Experts of a small language model.
Size: 11 layers, vocabulary 12256, 118M parameters.
Experts: 96 ReGLU neurons an expert, 2 picks a token, a softmax router, a shared expert of 192 neurons.
Training: a variant of SOAP for the experts, 756M tokens, 5766 steps.
Below are experts of layer 3 (counted from 0) of a mixture-of-experts language model. Rows are named router (the router's row for the expert), gate (a neuron's input weights, with its number), up (a neuron's input weights, with its number), down (a neuron's output weights, with its number) and show model dimensions 0-255. Each number is 128 + 24 x the weight over its row's rms, rounded and kept within 0 to 255.
Before each expert's rows: a language model's description of what the expert responds to; "comes after" lists some tokens at least twice as common just before its tokens as in all text. This comes from a sample of Wikipedia text that the model never trained on. Tokens count by the router's weight.

# expert 19
What it handles: Decimal points in numbers
comes after: " $", " 1", " 3", " 2", " 6", " 4"
router [ 92 129 127 131 108 100 126 143 111 123 139 157 109 180  97  86 124 153 130 119 114 156 161  83 151 140  96 125 124 121 113 143 133 151 138 114 115 119 115 147 151  86  75 149 110 141 138 105 140 152  87 105 130  67 118 150 108 121 127 115 150 121 170 136 126  96 121  85 101  65 151 128 120 117  79 131 133 134 107 110 151 118 117 175 119 110 118 154 142 127 174 122 143 142 215 119  73 116 133 121 143 116 104 163 142 128 108  88 166 164 142 111 108 159 151 136 138 170 129 119 137 114 112 103 149 104 151 128 149 120 150  94  90 130 115 152 138 120 122 126 132 151 144 117 109 141 100 113  91 114 127 115 121 127 133 148 146  94 161 116 119 180 103 133 138 149 119 112 149  84 114  96 176 128 130 102 143 135 139 125  83 109 117 141 212 140 132 126 105  88 132 120 102 103 106 136 127  97 154 140 174 142 134 141 138 154 112  86 129 149 128 116  82 161  96 132 155 131 120 164 148 138 148 127 150 109 140 118 124 131  83 121 149 159  98 118 108 143 120 111 115 112 118 125 107 113 105  80 136 117 154 129 182 150 147 156]
gate0 [174 151  92 126  69 120 143 145 102 130 159 105 117 143 145 149  93  98 129 132 121 123 189 165 140 117 141 159 148 116 111 125 148 110 128 150 116 187 164 141 129 141 150 113 101 102 115 145 116 186 159 140  94 129 151  99 143 135 177 115 144 138 171 119  78 123 121 129 123 159 133 113 125 117 124 119 133 167 124 153 134 114 121 117 111 139 119 138 131 115 138  98 147 134 122 121 143 119 143 104 110 128 103 124 102 101 169 103 136 132 139 113 110 118 140 104  99 137 152 124 120 111 129 194 150 121 156 123 139 140 139 113 139 117 158 107 150 183 132 124 100 149  65 108 126 148 120 133 172 166  71 146 161 162 131 130  81 131  88  86 127 119  77  68 152 139 163 126 133 145  92  86 168 129 155 130 147 151 134 118 134  99 137  85 128 146 136 113 139 102 133 142 120 132 128  97 119 133 142 130 123 179 125 187 113  96 109 154 121 143 149 156 124 107 163 165  80  91 136 151 156 119 113 138 162 147 182 149 138 148 123 105 141 109 126 133 115 106  99 126 146 149 152 146 129 114  90 144 126 129 101 114 103 135 100  83]
up0 [139  70 105 171  99 139 101 120 119 138  85 112 127 156 161 128 124 138 159 142 180 126  93  95  96 123 160 111 156 133 144 142 160  94 114 155 141 152 121 145 159 117 142  99  71 170  99 144 127 144 135 154 122 152 153 113 138 128 132  94 170 145 110 132  96 107 144  97 146 112 101  82 173 110 105 148 126 148 120 150 150 117 139 115 179 131 136 135 143  99 108 124 115 149 134 139  89 121 126 172 137 131  73 153 104 115 129 143 116 177  95 149 169 148 138 117 132 157 155 150 149 162 121 131 119 144 128 162 107 155 128  62 128 126 107 135 176 142 133 112 125  99 144 157 163 129 150 164 147 125 120 137  90 120 117 168 135 151  97  94 139 103  85 157 155  55 123 129 140  93 132 144 140 134 110 128  92 177 104 140 123 117 127 122 129 121 141 129 134 146  68  83 139 129 147 108 153 121 152 129 160 108 129 136 138 130 151 141 141 140 129 112 111 143 107 116 128 136 126 181 116 145  88 120 142 140  77 145 126 137 159  87 151 141  94 130 156 128 148 115 111 126  92 132 169 120 152  88 157 131 141 142 140 152 111 135]
down0 [124 130 133 129 139 142 140 145  80  93 162 145  92  98 141  95 132 149 146 133 121 148 105 142 116 137 146 108 126 123 118 153 123 126 108 122 161 138 109 131 135 137 110 129 106 106 139 151 159 115 130  87 107 110 128 130 191 131 104 138 124 137 127 136 159 127 127 126 181 114 174 172 111 176 123 148 167  84 153  97 114 115 122 121  95 131 158 116 157 137 137 122 119  97 153 107 177 107 120 127 127  59 103 123 130 139  96 150 112 136 134 140 128 153 150 197 114 116 171 117 123 142 145 130 134 116 108 170 170 113 121  83 119 142 119 142 101 111 157 114 154 168 164 156 130 119 127 106 121  91 110 138 113 110  87 120 137 104 108 170 132 139  89 136 121 129 115 142 168  76 114 138 133 115 168  81 122 120 118 148 140  96 170 156 135 113 187 106 117 115 128  98  85 137 173 135 147  78 137 118 144 155 109 179  84 171 150 172 135 137 148 141 130 149 125  86 117 153 122 144 152 128  81 129 105 153 156 148  79 108  78 151 131 140 119 139 123 149 127 119 140 128 118 156 108 148 119 115 111 111 136 176 131 107  93 127]
gate1 [124 152 146 105 147 136  85 114 149  83 113 129 117 108 101 135 121 150 114 169 122 123 177 165 111 138 109 157  99 108 170 116 108 121 206 117 144 131 144 146 161 122 107  68 168 115 135 103 165 121 107 125 178 124 163 104 127 129 140 130 145 101 142 112 140  99 132 140 126 118 139 110 158 129 106 122 165 145 126 144 123 144 162 114 133 133 131 129 133 119 128 126 117 133 142 135 154 151 204 131 133 145 135 135 130  91 115 102 137 124 147  97 112 130 122 146 106 153 121 156 150 131  76 160  97 109 119 138 112 138 131 120 105 106 169  71 111 150 138  74  86  93 118 108 104 122 129 139 129  69 141 109 135 126 153 104 135 140 117 175 121 117 109 162 143 114 142 123 140 111 123  94 126 113 127 141 162  99 103 155 123 125 102 111 112 140  85 110 113 119 117 105 144 131 160 134 136 184 161 144 126 123 106 166 150 171  71 130 138 133 184  92 160 138 161 121  66 155 166  92 100 111 163 127 134 100  88 130 118 113 145 134 151 120 123 137 150 134 145 155 119 115 120  89  94 130 128 144 128  57 109 112 143 111 143 143]
up1 [106 154 125 106 144 148 167 121 125 125 127 159 125 133 115 140 127 145 131 117 120 154  68 112 110 120 132 157  98 110 132 139 114 118 100 158 157 142  79 148 119 155 126 159 158 156 127 137 150 163 106 112 100 131  84  98 109 123 150 152  68 116 144 114 115 161 128 126 153 151 102 139 170 129 141  80 122 161 125 139 133 145 101 116 123 141 125  91 171  97 147 125 117 104 167 141 127 149  95 107 106 139 121 112 139 153 151  95 134 166 114 137 166 124 120  89 146 119  81 119 106 108 137 133 140 163 100 114 137 172 138 120 117 140 114 154 108 174 123 150 134 101 100 166 100 161 133 144 108 145 122 150 143 129 163 136 162 124 113 142 147 116 101 116 142 116 161 147 137 132 115 130 137 144 113 110  64 164 113 146 127 163 140 152 134 107 100 119 130  99 218 127 138 153 158 129  95 106 130 128  97 145 126 111 135  87 172  80 149 180  84 144  71 128 111 122 107 137 148 115 140 172 125 132 135 112  81 162 144 125 147 127  97 123 111 114 140 141  93 144 154 112  98 112 116 124  78 111  91 105 153 111 109 115 122 184]
down1 [123 107 131 114 107  99 177 154 101 123 160  76 153 134 148 161 142 129 101 191 155 189 128 138 150  96 127 105 123 137 151 154  76 127 134 156 127 165 161 122  92 122 184 133 127 129 112 112 131 126 118 139 159 142 130 136 169 132 125 164 106 115  70 130 149 113  91 143 114 157  76 126 118 113 124  94  92 135 133 122 144 130 163 182 116 107 133 171 114 113 126 104 142  90 109 104 131 147 101 144 136 158 108 165 144 110 140 149 114 119 166  95 101 115 149 145 141 156 185 140 133 153 146 140 134 115 128 119 106 107 113 125 117 115 157 116 182 126 111 136 125 101 145  94 104 142 115 136 133 134 135 177 163 141 141 132 125 133 136  99 175 133 125 106 123 142 147 181 147 137 167 136  82  78 113 114 109 154 134 115 122 135 161  98 153  79 144  89 130 114 132 123 120 115 151 123 121 122 138 112 108 142 171 100 114 148 147 124 119 136 113 144 141 107  78 129 140 156 130 143 113  96 122  93 144 173 109  99 127 105 128 123  77 113 126 160 143 173 119 168 133 148 168 153  88 122 175 103 103 123 112 110 124 112 131 107]
gate2 [121 126 148 165 114 151 108 155 112 100 100 124 156 111 113 128 120 130 145 112 158 130 128 109 165 163 132 133 135 180 156 137 100 176 154  95 104 145 169 140 168 132 149 170 146  71 100 161 114 145 137 156 152 113  97 111 174 125 131 106 129 127 154 115 143 120 122 166 143 133 126 104 152 107 110 170  79  98 114 160 102 130 141 113 124 164 132 127 165 130 142 153 122 132 114  69 149 114 136 160 120 140  86 139 121 117 113  67 126 134 180 102 155 115  94 155 125 153 105 158 157 148 152 145  65 139 148 102 152 143 116 154 108 152 146 119 118  79 111 139 131 118  95 161 155  96 131 154 122 115 157 134 152 138  67 139 141 129 140 178 139 127 129 106 150 107 129 122  98 118 130 152 122 143  79 141 105 103 145  93 119 116  98 165 126 186 143 127 117 114 104 138 118 135 130 101 103 112 106 110 127 111  79  95 120 112 147 144 108 154 134 106  87 134 108 134 121 127 117  88 129 134 153 122 139 138  80 123 103 132 131 109 116 114 104 117 103 141 153 111 129 102 127 130 140 139 119  82 165 182 166 143 121 173 121  94]
up2 [146 146 134 188  80 102 155 122 121 165 100 137 155 136 139 107 118 118 158 109 123 135 108 124 106 128 184 115 140 170  85 119  99 106 139 137 113 139 129 123  94 122 171 145 140 133 120 154 116 150 145  85 123 121 151 150 111 144 107 160 108 132 153 147 142 123 130 145 126 149  89 114 118 108 127 121 130 121 125 147 161 112 111 105  98 140 121 132 136  85 142 158 117 121 164 105  88 162 102 131 120 130 127 140 107 122 109 109 139 163 114 104 102 146 129 127 119 169 103 106 127 102 142 101 109 118 142  39 154 136 102 160 174 152 107  67 127 164 130 111 146 120 158 146 137 154 139 128 114 125 141 116 160 148 113 167 153 106  73 141 130 164 133 138 114 124 120 130 138 153 130 102 111 181 124 138 125  90 157  90 128 117 140 140 147 166 134 109 119 143 163 113 119 144 138 143 186 133 134 114 184 152 165 140 102 138 150 158 118 112 140 136 121 123 145 149  82 121  95 121 172 147 139 123 145 129  50 143 142 125 127 126 152 120  96 146 161 126 122 130 142 200 125 148  90 125 106 104 120  94 141 185 131 163 127 168]
down2 [115  92 108 125  95 133 176 147  97 125 118 137 157 136 128 154 121 136 111 140 121 111 124 115  98 159 181 141 100 113 124  89  97 131 112 136 158 191 147 128 106 160 155 125 104 100  96 124 183 144 127 120  92  89 116 133 136 156 120  92 133 122 138 127 154 110  64 143  94 121 102  85 157 133  81 106 180 137  90 101 157 151 161  91 128 130 156 129 157 106 156  91 112 161 141  95 154 127  91 127 104 160 111 144 147 147 157 164 178 133 117 103 159 120 138 142  90 129  96 113 129 126  99 105 136 129 120 116  76  90  83 129 120 141  85 160 144 149 149 118 148 147 146 142 133 125 183 134 119 120 130  92 137 104 112 132 122 122 173 136 130 161  80 147 118 101 122 131 107 121 156 142 118 103 142  91 122 122 113 113 126 114 144 161 145 145 131 155 135 106 135 156  77 135 124  90 173  80 147 105 151 125  70 130 143 134 120 107 134 142 157 153  92  93 117 133 157 136 107 127 143  99 160 155 154 165 124 142 126 132 131 127 135 152 122 127 121 140 107 151 106 149 137  90 178 142 117 133 131 143 151 122 123 119 111 105]
gate3 [139 135 147 105  87 122 136 109 120 154 174 149  91 185 131 113 147 139 104 187 173 126 174 154 157 160 143 113 121 144 171 115 150  77 124 166 150 142  86 107 143 141 119 132 112 114 151 197 113 134  87 170 101 129 125 139 150 147 107 133 127 146 141 147 112 102 116 119 130 143 175 152 163 162 164 179 128 135 129 175 127 160 123 121 119 103 141 139 122 141 144 136 139 127 106 103  81 128 110  77  94 150 126 157 150 178 144 129 155 126 110 107 122 140 124 151 115 145 149 114 147 159 124 127  83 132 152 121 150 103 139 132 183  67 119 123 136 129 163 120 104 117 123 113  94 124 148  94 132 129  91  98 128  94 172 144 156  98 167 123 114 124 108 156 140 118 149 117 147 119 145 144 108 124 119 133 121 155  88 163 147 129 156 131 129 131 131 142 125 106 113 107 138 103 116 117 109 161 116 155 166 138 105 114 139  76 155 160 159 154 147 124 133 105  83 100 127 164 139 123 120 103 134 151 139 123  88 104  82 125 102 153 110 138 125 144 133 132  90 113 140 134 176 143 123 160 158 126 138 119 166  86 131 153 119 113]
up3 [ 77  77 104 121 129 150 109 112 121 104 142 130 126 141 109 116 160  89 138 143 127 130 128 121 104  73 102 149 129 106 129 133 146 125 102 118 133 168 120 109 130  82 102 154 126 115 134 165 140 111  79 154 144 151 135 109 142 158 119 158 151 150 114 133 179 143 117 156 104 169 106 168 133 121 136  82 125 111 153 169 131 159 105 157  96  62 133  67 150 123  85 135 125 133 139 130 121 140  90 147 148 144 127 137 138 147 128 114 115 121 171 123 105 211 100 146 136 113 124 108 130 151 137 132 136 119 123 129 138 133 169 128 123 129 153 109 167 116 134 110  98 138 120 132  53 135 130 169  92 127 134 126 123 108  99 138 146 116  96 133 123  93 159  79 175 186 133 149 159 164 149 122 131 129 109 110 107  71 126 142 113 142 127 149 135 117 181 148  97 174 125 126 123 126  93 141 100 100 123 104 115 122 143 133 141 131 162 125 149 135 104 155 130 142 120 123  96  77 170 107 100 105 135 118 105 125 143 128 139 105 110 137  93 130 144  94  93 122 182 113 157 161 142 129 105 115 135 117 125 100 122 104 135  91 123 140]
down3 [102 116 159 105 127 121  95 146  98 164 149 143 104 142 111 101 124  97  83 126 136 106 132 124 152 116 130 112 107 128 121 172 119 104 164  83 151 119 129 100 173  95 117 117 129 126 140 102 157 134 155 119 160 113 130  70 159 118 128 139 120 130 171 119 122 120 125 134 127 146 111 109 101 117 131  72 123 117 123 153 139  75 112 140 161 146 117 124 144 108 147 134 110 127 106  87 142 139  88 143  83 137 138 101 121 159 112 110 110 105 146 147 131 109 137 105 120  98 163 141 113 109 147 113 155 126 124 115 137 120 115  84 102 133 143 152  87 169 140 160 161 159 146 130 144 175 135 154 111 102 157 104 102 126  68 117 109 129 125 123 138 153 146 104 134 107 134 131 192 155 152 151 142 132 170 155 116 121 123 123 123 112 135 177 128 136 110 144  57 128 107 154 128  90 113 106 128 181 146 119 167 123 157  99 120 143  96 135  93 157 144 124 127  93  79 162 135 100 125 105 102 153 159  85 144 125 173 145 148 130 117 116  89  96 114  88 115 148 121 136 117 140 168 109 160 119 114 116 117  93 168 115 168  65 146 127]
gate4 [100 115 149 142 149 167 116 143 128 130 129 105 140 121 111 125 138 111 176 149 133 159 143 161 104 142 118 133 109 138 101 123 131 109 127 113  70  72  77 130 120 126 101 130 116  87 144  92 143 107 102  88 173 123 106 129 126 129  48 125 106 139 163 133 157 135 148 137 179 107 109 112 172 129 131 129 129 157 148 112 121 100 135 113 137 144 129 158 124 151 121 164 137 114 123 116 181 101 119 118 124 120 116 149 142 132 128 109 122 111 138 111 117 126 140 130 175 116 143 147  69 126  79  92 129  98 128  86 141 185 106 159 121  95 113  84 141 137  99 138 130 150 159 146  88 157 113  99 143 128 162  90 107 150 127 154 132 181  80 119 136 137 172 112 119 115 137 142 155 122 137 106  98 108  92 130 154 116 107 178 144  95 112 157 165 128 132  95 121 105 101 115 145 126  99 119  83  96  77 116 111 128 115 130 116 125 116  92 151 111 174 141 110 111  97 138 138 146  80 111 139 140 153 119 139 141 146 128 134 179 108  89 114 105 124 146 159 113 127 132 142 150  68 144 114 131 166 130 106 135 163 125 157 122 148 134]
up4 [148 137 157 104  87 122 128 102 122 136 148 155 130 125 119 103  44 160 136 163 109 142 134 114 129 100 119 109  79 144 101 167 103 123 131  91 116  81  94 157 134 110 130 142 141 100 131  86 104 113  63 165 118 146 167 166  99 115 114 100 137 131 128  87 143 110  89 177 123 154  90 110 132 162 134 127 155 112 113 129 112  92 109 111 129 113 115 168 121 153  85 146 139 126 172 171 111 157 129 121 136 134 131 102 151 124 140 135 113 144 142 143 144  87 152 124 121 167 137 166 162 126 133 134 117 162 108 100 148 173 137  90  45 113 132 143 161 144 100 144 145 187 109 140  74 156  93 133 113 143 113 151 116 123 125 138 125 130 111 172 175 150 140 122 141 110 122 126 112 124 152 144 156 127 131 150 156 117 136 146 134 149 134 128 128 115 152 153 127  99 116 102 115 128 149 143 131  77 153 152 129 177 114 119 158 139 119 113 123 108 114 137 118 119 133 147 159  84 129 202 110 120 107  99 102 157 142 131 136 142 119 122 102  85 118 121 118 106 145 133 109 128 134 107 121 159 158 110 135 139 150 144  93 141 139 135]
down4 [155 131 137 119 158 171 102  87 108 120 139 163 139 128 137 173 141 176  97 117 104 129 137 145 125  95 173 111 119 152 126 169 104  81 133 130 140 153 131 147 170 133 145 118 134 117 128  97 143 131 129  95 141 109 140 110 163  72 134 126 208 142 184 114 135 127 128 146 117 144 144 127 159 126 127 138 146  99 118 145 135 153 105 142 129 141 148 108 152 156 174 142 114 127 139 120 138 121 131 109 182 129 137 132 156  82 158 132 114 167 143 137 154 107 133 130  98 123 108 148 150 167 146  86 149 154 161 134 152 139 174 137 136 146 156 106 155 130 106 158 157  84 135 154  89 148  89 185 143 120 132 148 155 125 110 128 104 170 129 125  91 135 113  79 108 124 126 112 124 129 130 146 123  91 115 139 157 144 124 161 111 137  62 124  95 136 137 147 104 115 126 112 163 123 125 146 105 127 122 134 127 119 109 152 120  99 112 115 159 166 165  75 153 139 120 141 128 112 114 192 117 168 164  99 131 180  98 103 111 138 128 101 127 118 127 157 110  86 166 120 111 147 100 129 101 180 127 148 151 136 120 155 126 133 137 108]
gate5 [128 142 115 139 105 141 136 173 130 173  98 130 175 104 114 159 147 133 160 113 125 150 128 168 130 144 178 130 130 134  91 130 118 158 187 145 126 153 112 131 182  96 150 104 147 132 134 146 110 122 127 124 154 122  90 130 113 149 129 158 155  85 110 136 100 134 102  92 130 169 121 120 146 123 133 137 116 117 148 134 166 113  90 124 120  77 138 156 154 136 107 141 127 140 107 115  96 131 113 152 130 127 145 135 104 120 109 106 119 105 164 129 118 120 160 155  93  92  94  90 121  98 169 149 144 113 128 119 166 126 141 180 136 112 102 106 107 120 117 110 145  90 107 115 126 146 132 128 121 137  88  97 136  92 140 138 149 159 117 132  90 155 145 108 133 120  91 116  97 166 117 169 158 119 109 116 127 129 119  96 151 145 163 100 142 121 106 150 139 153 146 102 137 100 134 129 105 138 175  87 161 143 150 138 101  98 140 132 122 140  95 126  98 139 116  77 156 157 110 105 129 189  94 177 211 155 124 127  78 105 138 116 118 138 134 123 139 168 102 143  87 131 133  94 117 117 127 141  67 105 157 132 152 129 100 100]
up5 [147 144 180 105 106 148 100  85 111 135 183 162 114 116 192 116  74  98 113 130 150 141 131 121  84 165 131 102 125 145 110 137 135 174 138  61  91 120 120 127 176  93  78 140 131 112 125 141 124 138 120 112 102 150  88 106 108 130 132 161 149 157 136 102 168 109 117 118 123 117 114  97 103 116 128 131 175 144 116 107 119 110 152 126 112 138 132  78  97 127  92 154 106  83 150 135 148 106 105 104 107 137 137 161 126 117 131 150 173 148 134 103 145 131  90 151 160 137  88 149 145 147 172 118 124 138 164 115 121 155 109 169 115 131 106 116 102 160  95 107 111 139 142 138  99 138 137 134  99 130 161 134 164 172 112 123 103 151 130 108 124 117  89 136 126 137 140 138 104 149 156 127  91 122 148  81 199 107 111 101 148 155  78 154 117 142 135 136 111 154 146 127 169 128 123 100 105 155 109 149  97 132 124 122  94 103 143 101 164 133 132 128 116 121  90 118 134 171  81 128 141 107 118 143 102 129 158  88 132 120 114 139 158  96 112 129 141 132 155 109  99 100 155 157 144 133 113  97 149 135 136 117 126 139 118 143]
down5 [164 168 140 103 107  89 126 143 110 124 118  95 142 134 145 148 107  91  69 173  91 134 123  83 119  97 110 127 115 136 119 139 104 153 149 133  99 156 115 120 122 190 135 178  85 173 151 114 115 165 125 116  98 123 135 137 128 148 136 110 145 122 124 135 116 112  94 189 120 114 140 145 123 136 137 120 121 106 101  90  98 131 123 131 139 107 118 108 148 141 153 108 125 102 144 129 129 139 163 106 152 160 136 106 137 137 138 131 108 153  96 105 103 106 159 117 114  97 193 137 160 107 124 123 130  83 156 101 142 145 147 132 112 156 166 132 177 134 145 124 142 146 138 156 111 150 139 122 141 143 131 125 134 112 149 125  95 137 135 140 124  82 153 130 125 101 132 109 142 149 144 175 102  92 164 117 160 101 108 160 160 157 142 115 114  92 147 111 124 127 138 117 132 154 110 128 105  95  87 101 173 172 107 176 123 101  88 135 109 137 148 136 158 129  75 152 150 115 132 170 135 113  73  98 101 124 108 139 170 153 125 113 124 129 123 107 125 106 131 175 147  82 171  87 127 176  83 136  94 132 117 107 135 150 112 119]
gate6 [115 145 108 102  82 129 136 117 111 152  66 175 147 138  93 102 129 127 120  94 121  99 103  90  90 121 144 130 125 143 136 126 138 133 118 136 118 124 115 145  99 118 154 120  92 133  90 128 122 121 134 116  99 120 129 111 109 144 123 125 123 123 155 127 100 114 174 107 123  96  95 111 117 108 112 109 130  84 137 126 110 111 152 158 162 111 135 163 139 160  51 124 111 147 103 118 104 159 119 190 159 131 136 155 127 138 118 109 110 138 152 141 143 120 151 169 125 139 136  95  93 104  91 119 144 144 139 128 158 128 166 126 131 114 117 138 142 191  96 154  91 171 145 167 163 136 208  88 155 142 124 129 108 128 105 104 173  91 118 148 158 129 123 108 131 139 102 167 118 139 112 156 172 130 100  91 138 138 127 132 115 116  97 155 150 152 145 109 143 143 164 130 133 121 144 107 125  91 152 112 113 180 138 150 104 124 102 153  97  91  72 139  89 152 112 136 157 121 108 117 123 132  96 146 103 137 128 116  93 130 145 150 154  86  88 126 128 138  98 114 122 127 173 130 150 109  79 137 152 123 152 170 130  95 121 137]
up6 [115 132 132 118 196  91 171 134 136 123 114 105 129 116 124 125 149 136 158 148 139 110 138 152 149 117 118 186 159 158 110 105 100 147 108 136 156 119 121  92 164 152 118 170 129 148 164 126 121 121 113 155 116 138 177 135 127 127 104 103 108 144  97 139 143 115 123  61 171 118 123 120  70 121 121  89  99 102 115 108 121 112 146 110 109 166 149  88 167 109 135 156 100 110 144 101 139 132 130 131 131 141 131 125 143 161 130 115 133 111  97 137 100 155 146 142 141 127 119 156 102 105 161 117 145 136 128 113 150 128  98 148 139  80  92 130 137 135 125  87 133 138 160  98 113 127  83 163 109 109 118 113 137 163 124 152 135  66 153 103 116 159 151 139 128 178 109 153 135 110 108 130 131 158 122  89 173 166  97 133 146 136 105 146 125 123 126 108 135  93 127 140  81 121 158 192  98 110  78 103 116 117 117 116 110  97  93 134 110  67 111 142 166 168  96 126 100  99 151 119 116 116 109 144 141 114 182 137 130 106  94 107 133 150 131 126 133  90 103 116 160 154 132 137 126  92 161 165 111 132 141  95 154 129 143 133]
down6 [109 141 111 138 123  97  83 121 129 141 190 121 164 138 157 116  81 143 113 134 134 126 118 121 138 125 136 151 166 155 108 105 102 120 130 130 168 130 138  98 140 120 101  96 143  88 168 104  95 135 110 130 150 122  92 131 124 130 106 123 159  68 170 132  91 106 129  91 133 130 107  87 127  87 134 168 135 120  98 135 143 121 114 120 151  73 138 132 105 182  91 152 152 113 125 132 115 139 132 143 103 120 153 161 142  87 125 150 134 132 141  77  91 102 126 100 149 159 105 171 116 139 162 114 110 120 136 109 132 138 104 117  90 141 114  90 147 149 107 134 137 117 114 131  90 170 101 144  84 132  77 157 125 123 118 138 115 149 117 159 149 113 122  83 130 141 136 113  74  86 160 106 118 129 109 139 117 118 139 122 145 151 118 153 162 124 129 142  86 141 158 120 144 159  96 135  98 136 125 153 141 140 184 143 104 100 123 102 151 136 159 148  85 102 126 138 128  74 139 159 156 149 155 110 115  98  92  75 148 147 106 147 120 142 114 105 104 153 134 168 142 167  84 131 123 153 140 109 129 118  97 155 157 150  98 121]
gate7 [130 142 147 156 160 138 127 122 146 136  87 112  96 124 123 162 145 140  89  62  98 133 135 141 163 131 112 174 146 141 150 178 129  74 118  99 157 158  97 140 143 102 106 130 140 136 151 130 109 111  98 125 113 107  75 128 135 131  90 132 103 109 152 133 118 136 109 131 166  88  91 134 130 149 106 150 127 162 114 136 127 122 100 161 105 109 106 110 141 175  98 130  78 143 170 144 132 162  69 151 129 110 132 137 150 152 120 132 104 141  99 131 110 118 122 122  89 148 138 133 148 118 106 113 165 176 148 106  90 143 144  64  79 122 151 142 131 144 111 142 130 104 131 115 173 136 125 112 148 128  89 115 140  74 166 167 139 139 135 156 132 157 146 107 165 128 106 106 115 147 143 124 120 113 129 109 101 121 132 126 151 101 135 128 128  59 118 147 105 156 112 132 142 116 111 132 203  72 105 128 148 102 119 142 138 114 148 113 130 175  82 126 158 152 159 128 122 139 151  96 126 142 102 130 112 130 138 108  82 138 133 151 113 101 133 134  98 114 151 111 146 112 122 160 138 159 115 108 129 137 173  98 155 137 139 158]
up7 [112 114  68 109 111 126  96 104 119 137 115 135 200 128 121 106 111 147 128 127 136 167 120 120 116 143 122 127 106 125 152 127 104 144 151 128 141 110 151 127 103 125 128 144 178 141 144 102 120 129 170 107 109 100 107 131 138 149 128 141 102  96 153 114 117 112 119 143 127 124 123 105 132 134 114 115 115 100 117  98 154 137  90  87 121 172 155  71  84 152 133 123 136 148 121 109 132 131 162 136 123 108 101  94 129 128 131 167 155  89 112 188  91 128  97 112 109 157 142 121  75 143 133 162 137  96 123 165 121 111 132 118 122 119  96 133 178 129 122  98 167 175 127 130 117 132 123 111 121 102 125 147 145 131 164 102 126 125 140 134 100 103 133 152 103 102 109 115 101 156 114 103 114 135 118 142 141 152 135  40  99 145 108 135  81 154 174 160  67 141 148 178 133 133 124 168 130  96 163 111 107 107  83 141 115 109  89 130  98 109 124  75 128  97 178 114 159 142 113 138 138  93 168 100 119 100 139 145 122 119 158  97 146 148 143  88  98  85 119 105 131 124 107 137 127 151 131 134 141 123 141 157 115 134 163 158]
down7 [114 140 157 142 100 119  86 128 153 121 125 109  89 126 146 134 119 110 117 128 122 110 108 106 118 122  80 115 135 114 118 151  97 142 170 119 143 101 120 128 117 152 134 147  91  97 125 173 115 133 101 135 109  94 104 123 145 133 162 125 160 137 139 162 172 131 184 114 121 130 164 129 174 124 145 124 136  76 148 150 124 149 149 138 151 124  94 151 129 123 141 170 122 124 114 159 137 128  89 164  80 120 133 134 147 107 145 159 172 132 127 106 119 138 142 135 107 138  86 108 142 149 100 155 130 110 146 101 149 151 147 130  95 151 139 113 121  80 144 128 114 132 132 136 164 144  68 176 106  89  90 129 132 141 118  90 128 136 132 127 116 108 141 146 120 103 112 118 177 129 103 121 112 137  92  78 126 130 129  81 137 144 146 138 126 150  94  88 180 116  91 132 152 112 152  72 109 178 103 154 142 112 163 182 146 156 126 131 112 120 158 105 105 147 137 147 113 134  99 132 165 111 155 185 134 110 131 134 122 139 124 139 136  66  98 141 118  94 154 158 135 120  83  94  77 160 113 135  77 127 120 132 126 145 161 115]
gate8 [113  90 160 153 206 136 109 176 151 120 102 156 139 137 126 131 129 111 148 135 111  98 156 138  46 117  88 111 114 113 150 142 105 137 196 141 119 151 174 120 110  97 110 147 134 114 122 135 118 113 152 140 111  94 125 102 146 100 151 128 159 173 153 142 144  79 146  90 139  84 103 174 112 111 148 134 125 166 142 125 121 121 128 150 109 129 107 129 126 123 114 110  91  71 110 100 129 123 146 129 133 141 112  82 159 123 170 124 132 136 153 148 129 128 119  88 109 120 114 104 137 114 136 144 167 165  36 114 108 112 128 131 115 146  84 124  96 117  96 109 124 153 136 119 129 105 108  93 140 169 142 113 122 129 139 134 128  87 138 157 101 126 101 107 128 110 122 112 126 121 125  96 133  96 126 101 117 100 115 117 114 131 166 125 116 120 149 191 136  97 167 127 140 112 114 128 146 160 110 148 146  90 103  79 134 128  99  85 129 155 147 149 129 116 145  99  91 109 119 132 132 118 108 137 160 128 131 130 123 112 119 111 151 160 126 159 123 117 144  90 148 109  85 125 119 107 102  95 146 175 139 135 107 116 159 146]
up8 [112 119 112 140 134 114 147 160 187 168 132 116 102 126 115 162 148 153 125 143 137 112 158 146 126  92 123 108 143 129  86 128 185 188  96 115 117 154  73 139 160 139 107  64 169  82 115 128 114 135 107 163 120 173 112 139 107 120 151 162 117 137 124 170 126  70 127 154 136 122 150 127  93 116 152 157 143 120  86 106 118 123 115 117 138 146 121 151 162 152 117 143 127 161 133 109 156 156 130  90 189 125  78 145 136 117 140 141 139 126 109 156 147 101 116 124  91 112 166 110 106 103 143 129 137 116 120 172 115 156 129 111 138 122 107 143 110 122 164 191 128 133 106  88 143  89 161 144 153 140 100 153 133 118  93  96 126 166 110 131 101  85 139 104 153 145 156 143  92 123 102 138 136 112 123  97 146 123 121 140 147 143 119 124 121 139 144 192 132 173 121 129 144 113 165 121 113 116 121  73 123 109  81 152 104 137 147 108 130 157  97 140 155 108 118 156 149 142 115 112 125 117  98 115 120 128 109  76 160 145 148 117 173 136 122 121 129 104 134 140 136 139 121 131  85 121  99  96 147  96 114 113 151 122 154 140]
down8 [131 116  95 124 101 132 114 159 142 149 127 103 149 163 150 138 103 148  84 134  71 128 197 110  92 100  89 137 186 148  93 190 125 114 113  98  98 109 148 124 191 169 180 147 163 123 150 123 116 123 152 136 137 137 115  99 121 133 155 120 165  96 132 127 133 113 165 122  80  98 131 134 111 169 151  90 111 113 100  87 112  80 144 151 139 162 121  87 134 103 141 110 144 140 145 117 147 142 105 127 111 160 117 134 146 122 117 135 148 133 130 159 116 115 140 105 135 119 136 130 117 114 167 121 149  91 125 198 155 141 106 148  79 125 135 110 137 114 153  96 133 110 129 138 150 160 126 148 167 137 127 125 145  80 126 124 155 148  98 134 140 113 155 130 125 114 149 103 136 102 132 137 130  82 141 135 145  98 133 110 145 138 120 124 121 103 121 126 138 124 137 122 147 115 111  70 144 135  98  84 170 100 130 134 184 147 117 168  81 131 116 146 168 166 163 148 100 106 108 136 124 134  85 112 105 122  95 161 119 121 130 114 127 114 141 155 154 128 167 106 141 113 146 116 153 130 107 128 129 123 137  78 174 112 129 127]